python train.py --hidden_size=256 --d_expert=48 --d_shared_expert=0 --moe_layers=[1, 2, 3, 4, 5, 6, 7, 8, 9] --routed_scale=1.0 --balance_loss=0.00627 --router_cosine_scale=10.0 --tie_word_embeddings=false --batch_tokens=[32768, 65536, 131072] --max_steps=7168
Below are experts of layer 2 (counted from 0) of a mixture-of-experts language model. Rows are named gate (a neuron's input weights, with its number), up (a neuron's input weights, with its number) and show model dimensions 0-255. Each number is 128 + 32 x the weight over its row's rms, rounded and kept within 0 to 255. Numbers have three digits each.
Before each expert's rows: a language model's description of what the expert responds to. This comes from a sample of Wikipedia text that the model never trained on.

# expert 36
Description: Quantifiers and number words
gate0:119140169148157142101141069136152214113132122109090132097122178122148138142120121081139212067095111122141093115132148137111132086113171107160131128129091143162067155150103124090184128149142142128203161151134225065158134109156169111090128142110116169123105211148123111154108103132073137104083149083139105105102127136186074138124076108162115089105128136139111115115145121145082111127149125065137118173092188095082072151140116113111074092138097120104036116135069170109129214112172091093057121114140138100110048109153118101116087168105145108093112152078140137157175160153172107161085124161195129092187127146128164112120130167155119136147084113149096109141123112083069102166132116081052145091135158108152115109153142166119141126115118079095141133167118158151147148089136093
up0:101209115161105163120171118109133222116138141128068128113120199148151088139145137104159174077102123138135103117132107152109132139130168107178143119108118082129046137201146124126108098186139162105193153122159181083121124111169194110111134108150083153142105228126090127149112037144105176107082112043107150145120155111136104169133098104164134133121140140110104121093123124120096107140140133113074126130111149089143105110167153105084078098114158096099067101126142118122140129093146136072093102135154122155175102125088124116150063197120123142113161054102127103104142168119130091182108106184164095158163121116127187147090139197128110101133083117163105058141193124129089110162110126076127123069112170106182156146135177133115179149131105150113126092130093155089119158122152077

# expert 16
Description: Surname and place endings
gate1:083058119133095147114065170124133111146127099063180095058136105141146084165067109096152213111108082137154133145114106090102163155135164097101129137107165082123163105132118108177139139180150159123120134096150074156133158101092143091119141154090063111163136091130145111136085107112156136159137136115081124120102087145127119118101145102197113141141087119147160110152160135179144139097107169111064142103104134121167090084174102153133134130081120085136143125138176114129167127121115119081140141100122075165105121215127165090149120157131118192115104132105147104118118149128088112112170155040157170142140202070115122133043099063158177139134153128095160161061181159141081148112135129144163096090153187127187105116126139156067070187074096125131090152087119140152202113141133143
up1:124122137114150118185137131128132123159226109144103133174102111078106159128119149089137080141198147135171126078217141182053130158177085156103074156147151127102145143079147118186152138145142109094142169178120154100171089152118129158150125144141077121106123162130120129114142131149129081093147166143103133125069101128110155177112112151102118074165121179107130095088090155090125188178136108083165140122121154180140172125121115098176106132103121106101061085156116164128152156131140117150128082144150179103147077065215108112123078109124163130174125135162053127110168124139116138126174151126112086101109167162124108121110131213137096114049062178125068093124132150115151122120124115108146164035077092141144091111157140083142102107082146133146121138126166163109084141084092080

# expert 21
Description: Name pieces in tables
gate1:113092114139118130127127117171109111133096100115118171168180123116092086155096108090104098176160129146140098125199155108067113175133122104142104108098168130124117128156127136163152108114199131062064113108130156101117100143104082071112172107075141100075093116215110104092133079069130115175117164123109122147141145169126131195137090154104153105126143115137112179085139127119156140123152116086138139156148102148139089179143119116120125063139153104150122155118107101105115105128188166111129114125136128092250127141087131101088127159092081124172157200159129104091144162129123107087225118139105098106086128123089077161159073126077147097159123158061164091132150132132143196062137153127139139093191150116179107165123154196118118127115162124097071133118093153083157176202170150
up1:139132098068142201118102185203122224092103104106109098134082139131098163167157142106107072156158188118077121082096213179114165101150150130132161141188122124163095150097166187106114141126106108105116123146148093186134147121096170190091148157148101122107200115125086096099161103125106124123145046176139153079147182111146093162084128089159153101102101190185088136121105134106131180082103119129098132134161126094108143089134155119184114115095120121119125139166134190148155065128093123098129089146154100135111149132119092138128113101089171128124144111142115131126172126114089114060069114152128128146134072171089175136108130126129008152140121100108092140137108082152154091123098097128097184077100098094120149158104120107161109127114200136156080133123145074119131111118165116

# expert 29
Description: Title head nouns
gate1:130137159104166064136157179145127070195161129142137109087125147172131176177164115175120121105166128129129082126100123111159140134200115158093127159065106127153144085126164149136138146135108163128124125066149169059130130105159134070101070103142196191169092087139090156109086129167163166110139162133120155139156145128128118106100160076202087139071105106120090135126186136110158116107163161144118079079087154150110183115055108151125124157151180170117087160140116183139079152156136141116088162155070170102178195136125174110104067137110196090144131149101185128141134140117118146151148175111135162138108166123165127129118129208139158108161169149098140128115122185084110158086103124169147152070132117196079083103176093103059129154118161145112160121123117153163141100154135157
up1:122176142127157107133171200102130086145140125205097153092097174147093159205087125124114143153094191155168119111184169089109140182128116094128106138138086167152120091138115152165119144158136150082076147123105144127158137107116044131164113084136123125154088088156135093105146093159184115078130138103122121162126069171123142112084102083168185132076131126111130173155150097091174117159160046107142109117176116164081161089113107104141132168122139134142091144123099146134111132071144142075125078115112200091189133129147122085122160126069183139183161169101123084073091126156136112130179101129194159129113146097157162102098141096182144169157082136117098192163114189131095147094077176106120128126185173123157118122099101105076082159132153091091185147160160114146096136147135112

# expert 6
Description: Institution name words
gate0:116175120141111108150111130092133110115140099160113161114089098073146170100128139103115099132140134143106133093103096125143189105147125108209141122167176120095127135120109121106167108146114150208162182139082133067233169096164131168123068144027134171105093135173152120088154119091106144135151149155098134111110067070167107160139099149057135097162092108107073101072104133118124127100113075176116099111158121135144119153155112047132161119159155168179090109177123173178128117074167140137097172131101107153144119108155107131127156147166097171114098126091105171159088072108116103088121126106190100168123133048189146124058155119139060101102145131171128098159154115153118103123141137131153189110105110154145125093143124115071135082127140143098171183091160121115085202132130142
up0:163171117135095082165082113114162205127134103161081118063159052082125208121127100189143139128109159104103129139117133119171176093112103063191128127135147111153099107117146123140163137158098120167139156126152133101175141111106160141114107162084142149110114135154098170084136167106114146161126122119083152100102094110132103132126103119087079064168069081097085080102136114107127191074132048214116085138145115142128141090106156066116095111142095156177110164150129145161129125059158087159088094152119098140141116130186102122135121156198132153162151163116135094177038132107074075113143115118121130239096164125178121094055185138161068131116133135115135107126122107129161089100135134094143173113091142157155115112145148145094134084110154173091136162145133136102112161111107124

# expert 43
Description: Year digits
gate3:112119156095105080121152100187088124147116134129146190136170106158131142089121079142068049111117099048174157108111119161107097163120185104121093130100069177142144086147166148169139123134078136207125097128126103069115118163136144103104086158038134128144098107115093091129098174104084139145137099184079091162127115165124151126148059130155115141134174103177132137115131124158130141102123089157138105154137107082115134105185147141190191156096139208093095130118106101087126129090127063142106107064136176146161116108125168170082121094083107105141148168144162138165140177087136159144093122139111064093164165144131052073142137127176128088118099143126111137099109087126097094160102162111134121085112110089109151120151160169141171066127072142070114156086127156111080126193099100
up3:094053087114129129116123175128206156179101100174063098148106144116108108133120187145136141167155058165116107163144147132150153078146176111154171155152168178180099122159129164153133114137147157055128146152158176142096116078138081186185138094102121100056157139100141174110142107105144092071104092072112141182084127152112142171075121138109165153131099145187142062081140150132152098165150083145066084149108167157120129089132140175108149108146159077140131099135166138097078127153137143145166154116088116100116182134108112085215097111149150092153140165139123106061089135128139110138121118099122119172152084107116133144142133084112161083126142113098111193187155204141141132129143153213146092195163156120097118169130081096120119139153121138143168127167140090096121098132172139

# expert 45
Description: Conjunctions and comparatives
gate2:170162137108152161138160092087221095141117144164161105119141161104112104116120100168143103159173207109167084138209118135189152121179084106132110168144139167132145132107153150119099172142119153146140138113153174112132176114126167179023104101131155129120102184119122168142217137075121108146134138086170100132088142124135110153118147135160066198180106081129108169139144153091163160138152143156145129092169136173161112142072084120169103095181126071106044174112111172130103121143126134086047111120163083086132073122163093087159128134112111115145134113101159131112162082082122088145169104176123132053123148142102071111132113158138123171133135089129069212175142098128147146081125094159128146161141156156137162103155139141150141144170104127145133132115125085102195129135129132
up2:108128104142087156080135144139136196099146090094118149116135097112165089108131174113082123088080157154051091120084139169085113102098178128095172089108071097159114131157149150126140105143197095081104168133127086152166132114136131090182127163142113101214173167153120155134114102168128123134156116164083131056120124150147157103147124083147183080103066155121146073096163110161104131099139146098126116135179189137102144126181155087113177131111160131113142111093094100144152092141093114149185092144100181148123147082111133156089161113113142180106096061129097149149101185082091120110138080104108111205123119137186186138156081124162137153143157193143095086105129153149130132163195190066097137136100145115117127098145145163154156185094212136129068091080119123135100106136130149

# expert 14
Description: Name-ending plural pieces
gate0:087146140137100117191162144137109122105115166129098209136109175150138072138130158108121203121174108102161181139130130124128144147124091111108128072139094167189128110140119043077113135165124135147113133141129082074109088157171167166096151119148163077039074177117106074140099097165098107147105103110110083171150119186104066160127118129140159149098086050143161092145071148161098145116079093158147098135108112125135156133109052090128151115122147117175079128100121116126099094125125137130098163133124123123160178183104169102131172161137096099165140090109152087129102135119196105145139117151099091066118083126148096080112193140137123044135094078151118131153117124123126190191124176175134101131096170168131106110128183177113185163132132105129135165131095129107194174111100088
up0:070123120132092172139120162094122153120112179118100158094092159148125046150088090151149175155177050149142199108106168140147184150113116134096146103142091148150097122123148091094089121140116133111101148138152119109075069147165162192094147175177121109094142128127112140190060069132108091133116119155143124126147124116084142152126143135100131105095153081151182090176075154178132133114070178119164136140082112164110157144132079069109183074133130106143088108058115109129088118078135143137118126121115125119104178137089117141135150138095133157165144126112139101153115095128210117186044113152098140149104141113124112120099193144117115092124067092092173076099093105144103184151077108153112087156064124177115159172103171171126218138137155148119155161133096078060129124148126106

# expert 55
Description: Opening parentheses, acronyms
gate1:188112093108080162129100123156124164127153140116137101169160135156107136162149107177129171125110098109156095118091110148138163137133105101146145144196191137116085051163149123091098139133179076182072099139170161139158166150176126139185083138127190119097149111146152082120115135111126175151108129126082210129142070115111137154132101171116105220152131128119134153130122177087124091170072097190140103161118111130145131189113171125127165137109146159099126154150098094117128170092150146094108136095091114114136148099151124138104136163155121062186116144167110137106063143193116126169169127184148106138065138152166138056170153099162126165130201150098108122102120090118097120171169092170098169190080135075132123117079134149048183103135173090165165155129150142146126181092167105
up1:151151182141075159091163165097111134132094116147106140131141077107104131090138191168101101165176073169164142101117095132118159199138116127125106101078116053133082157069143153144118081075147103124090171137102049122124097097143093079102138134085120084139102099155106134143099126120111120055161122138088085145105092141077132110142083136151162108140141138063143136121164096119141091136114187200120123095163142083162134073112101087135161142056145148157119095149160113088138201127147071085102201180149173168178154161150152155130128110128103177100154106103139111073157118126112114132145132097113195149116138115084066181066135138118122143140132098119139135138123161124137135144178138142142177102097066165112152130128094133160083131163126113048157148131131161214188091165087139

# expert 41
Description: Sentence-final periods, quotes
gate0:121116130097133151123055130173156149141161140160164169097083121105141126163125140162125130101158109170149111148068086181065129167097152172137118123146116119150132093080033181177151125103122176141162136179189139080136110161124101170140102131086114130108139112150087085096085174063081192203126117148099123191117160169132124144132083098134124171124135189168129143086085092139134178150131109163122088156114118150105139174148148140076119130168202180081081206071167078091088105124181121107185137127063164125166101124130178120117130109098145163087119123162111092118143165151121120141114111119157134149139160148163128112166159125125119104119093130093166102104126179165088151126124132160203132121115178153118176106157091154155095155185136116097160152116168186167064105148159158
up0:108125159110127118137074107175129146104146160180153164120081136131146129162128100155131146137188112161131089146062096176096162167100157177131142125166130135167141100089046172154184089133116181144157110149174134084116107169094123186106082123104089164139115072130062089086082164069090176194136124147120129196099157198110125149127116096129127187157121181143113124092121072123108158116132126173105079160115103109122142149159153148128138135186173139082110181130157090078101117135157089096170097141077149096141091139099141101121144089127153180073108093126104067118104159130157158123133164079156156152127187157168143107145184136149144152146121119066170078111115200177100156114100127149200155152125169127104154105164133129174093154192146140116146148085174175122102103148161160

# expert 2
Description: Closing quotes and brackets
gate0:157069078140129104153109152105099102176128117139133138092140140119090162113131161175153086134113160172168125191120085102147210151164162124136124099135181171148116139154120066065078108109098114103085053158093084120159129108125193108070122075213145140087093101141124183127141119098172129118113208142112120115162115132097123117110138117099168120103175144097145131069142173090129150102106176095150169070115180139105087131149143079145167093160121137135149132123159098105151107107145156119131235095114108109107093190070133068094164194167135174161117153047099085140130098094153114140117122117144114103165153139147101137137107148158118150091159116140162131139167118148128135090119127131134195190140153206096130142118127165113201150074138102155167176099131095125120127120152176
up0:144139144106118117140111136122135156125150123160091079184154147147069181172150156086151074116114138113088071120160150126156052136137142167083108095190088128144119130143197133161078103147095184089107114123120167129134101117194063124214132131128100181094200142077106181142128133128072075128129157136152124166174165110120127098136190207133144154141160124126129087134182176123124165102111143161200100147130141152110188145076115113105088100157186130107135146138141120112071135126103147096135171118136179175089155059138114168091145149147140101154117121131093154100111135204159110165102109107158151114102118150178144092095132148108181094160154100089087070159062138132114161116122165172102134126059117150157165125153127124060093081092162074137160095156143104153145101129105160

# expert 9
Description: Determiners and possessives
gate9:143085191096100158142134107067139052129146136090164172106118077149153134112096054082168135103141140087124115122151119167156136120138162131174167153103115158111141116187152080127083119133108191093169161113186168111148112137152073107120116152078176160152165138130166109139098149095120167138150143142087125113159167162099130152092135043149103186143117139162181161136119123132108156183178066065126173155143092176142136171131072118161157104102143085099112105120132093152091180159092080198112139114091212085155100074133116150095187102135126115183193189144077106071135140138093089197132117131128094105075104156135107113157110123143134150150106100096156117150134136155180095085106075139121119140145141163180112140109127134136108139141077105113155172167119113088088085153184126
up9:144095190097095159112138083074148049102148134078171176105107077140161135122090048100164154103157143101105122089125129165170150095148151136185163172096113157121134117191144073129079104129118184093161155094169186104176107125181079108107115141085167148140164127125155122148118131089132166137144126127097128127160188162107103142098149062124101174124136129165186168134101126115115112183158067062131184138125096188140139142123102130148152122117147109123130105118120103153085175166082099197098151130114220096140091068120122148105194120127132120157176174131074110073107136133113093199146106118153109104050101152130102136154083126126133157152143097095173112139139134139185073093104079142113138118142135150172098135097120140125102140138105111130134187181101098091100071178167144

# expert 12
Description: Years and of-phrases
gate1:126142155099062118138100170109102126059072150131154139147123045134118120161141102207129095149138176095125126121123119083159183175127150129125146153128055102174187118165101196114161070134164106140173143048151128107085122101157107121169153105120181096061121074159155154172077130100098161115089107156140092141183091176086117166153136104073142123145137109141138148138112020140091142093121096126121154116117101119114170147132169112134120149128092163121187113131177121117142098122064123133125173101135109130143137202123110096128150111133197077155133170146167076158118118106134119160139163085135079141154076172084106107189162176160138109175146109126095103183104128155139139147070168116136129140139129067102159138109153080101194097137172157110114133109139137162172109110190147
up1:180077101077210111188134081166142117159186146131111120174177146133111186135153160078065132131066021118086075149146123143082061118093129115062074128099142144131119110101119091103100090128131138158168089172121143118141140136139141187117104147129104144138140086091151093080177120138143119123134160122092175101103186068151093173129117130175125119144103115136112149097117202104145130092139158128131141185103209202105062110094081175123162148101124111149109174162111159159106174174166111123136078127075145141115107074134106093122116100126097135118114128110115192104113153177107126134112064120146164117120134087139132127117124094075132151097109088137133149104155090123091110071143091140172140077161133193154118115129126159129053151148065099140140139178144149110092123146114163

# expert 10
Description: Superlatives and ranking words
gate0:147112154129145106132188157114167109185133169132121104097108152097135125133129146111173135097105154081128135137107113130118101173085191144019087116103123138148128132129142093097168147107172112179164159107144166145071129114092098158102108132094073072115105113116126096100097164139096097089119190125114106119085080095137150118112210131142176103079108122176202121098103117128170143112138092177072074134102146162151152094112108180111176157161132153147101132118160144143070135127126147149166106122062125107133110184108159032181146122166106122128102140183149138131151159143098185102134116134099124121091066088155166079134127187085130155121107124168169042159160175169108141103083071094129154121111143132129160142110098165110109079183120078116103124165127132170229094097143135
up0:150185158140102180129096116115102212129145138192123106154143110109183087126125099135104103143148163120148142151143119101163139122166067119171152136124137125068130122140131209162094116139155144110140111079140117137146138135225173104151120094185208128136177105090065140149115075101138193148094104143138164112157135174114171133096079082164088093125087109119053105182130131110123127126154089123168191091158120087109106146113168099154097175139132068131124097122124099164157093139098139092057108095186138092109123143185122152078185121129111114123158108090125170107069152149118148140189167129122153153150113145152126162153148084226078105157113132104142169111089130145171093195147145116091123141154137161110085119113150099138145198127139210157124109102096096116128181149105141

# expert 15
Description: Mid-word fragments
gate1:115109141136143126116128097052105070083114135153129181104100160086094131125065071089158159129104141118152132153116078063059154135079114115131131137175181110202138112128113129107125125121098161180157117197065164064139078145120183115154142100098061140087069126096175124107107111104179158053133072107183121167076126114154076138148103148117086075117116104158122086118086144128137122136124042094103123129121135136147116114160133096175109080106086146116106123113103145148162189164186090101097147076154125162133072116101170147136154129164146079103149148043144171130107120137198106096132141087147131115082120172161156118132116181124107118117102150192130186109136114127080133189150102130113133201149096112146122140120100093135080159092145152121116160102140112114088124119105191
up1:130156139137119098174135145181226199164146086134173092159169066166125138147128151135132066135142095077155105079151162183145125155152076120144149107080102128082094143154163143145155144112144042090131155078210085119134142122130098123129148135169194072133126111144112134159104168134095126181112156129082106107137122117111132104152126112127184156185152185076155192165143100153143150096160156176131156123127104109138112115124104170113166143108133154134166160135161077102109139122068130127157186173129157101118174144136090088161139108113110175152152113157163100154140139173085126145120103159106140090096136067144093098122157131106115168159101046077102070201028122055166120092130150154106105142104129142062134167131144119131121120133122099105149121167093160160107090140126075

# expert 22
Description: Creative work nouns
gate2:125116103102178108116125129107124118124119167085093143092085135124151110200116172124171138110088102136121142110146145125106143178133125142128186124122127079123132166132113179101136138095146164098180102173125129185151118175144119128124100177148132142093185164153070106152098135128126132100108074153133121154091081122132116100132125139121131115139079119141136120122052094091135096129163151077153141116073192210099119189073205140151168053153175140099095144136155147107152186095140115071115118093074187068198114088157132067081156122142108160155185144138166162109134140147130127101079164151096112108107093125124101121152104182159136152130177118181140125106082171091074132180099126160099200131154072134083178158088209144147100173068074114138180117097125129163169128154159111
up2:137122135150091079144105140119032058083109157131131166116100097129065104192101154139169125135111095128095082080168111150127121150188124155180175133121160106135112080131151106099115109127141138096094125210148186088173119154152132141118151189116140128100154176078135175159088061107158106121121085126130103175072148130157153078122149111115122080190132113135120128107091120116173085164134132116193178141130158158152149159077176132215200114104204117099088103140118140095141147134129116107111127115100194079174094100071128104111175120165133143096155122112165119091124069129169099128118114189113133107063153121162069095111130132138147182104126109091114152098131142095095170189114101127095120162143068096069136169122143098133117093111092134091156143141154183124147120186140160

# expert 1
Description: Place-name word pieces
gate1:157116161196126093163156157085158114098184085069169166139163128167146105143112092142160159106106080145143117077123156112122123103122161143147125128147125076181162082104149162163174024157149104141100104151131123110121124105121175166150095116103091115123145228104141143168110166112146124218189125093074119186131172171111133165127119103110131150132129164123141141108093085116125155098145138116062224131103096126113096030140105107117154129128087142149161156199134144139131131174109113115144136164122129185126107096105089164161175087115166050140112206083122086106086179088135131123153117121133174123142203129181143121135136144200113129124101089116119138140132116114142115125094070189130156080160138129105141091101094159129160103168126144138131117093112121095130132136202168
up1:127109105133144112151109131189106116210121104168136125127142141120126110155107163131154129183160149165155138116101126147131156218138126145105088123119126159095105178128088123100123136144097166098139162159157113173097073171152078109143127095176123126106119076115110091121094098155107082069072138125198085103073123106153099096105122148091106159127174124085135138168127186137126084137141123141134107131170129170112124208071110136145132091148105164091128147100142079123148156086136086178125156068071135115146119150126228064106082154100121189187180125090131144151119129162112132135077205120112086132151136155114104118046156101121163119212123181140187099135093134170141150091128177092172119167077149178132159128091120108125149126133084131113185146179083183134140071148124095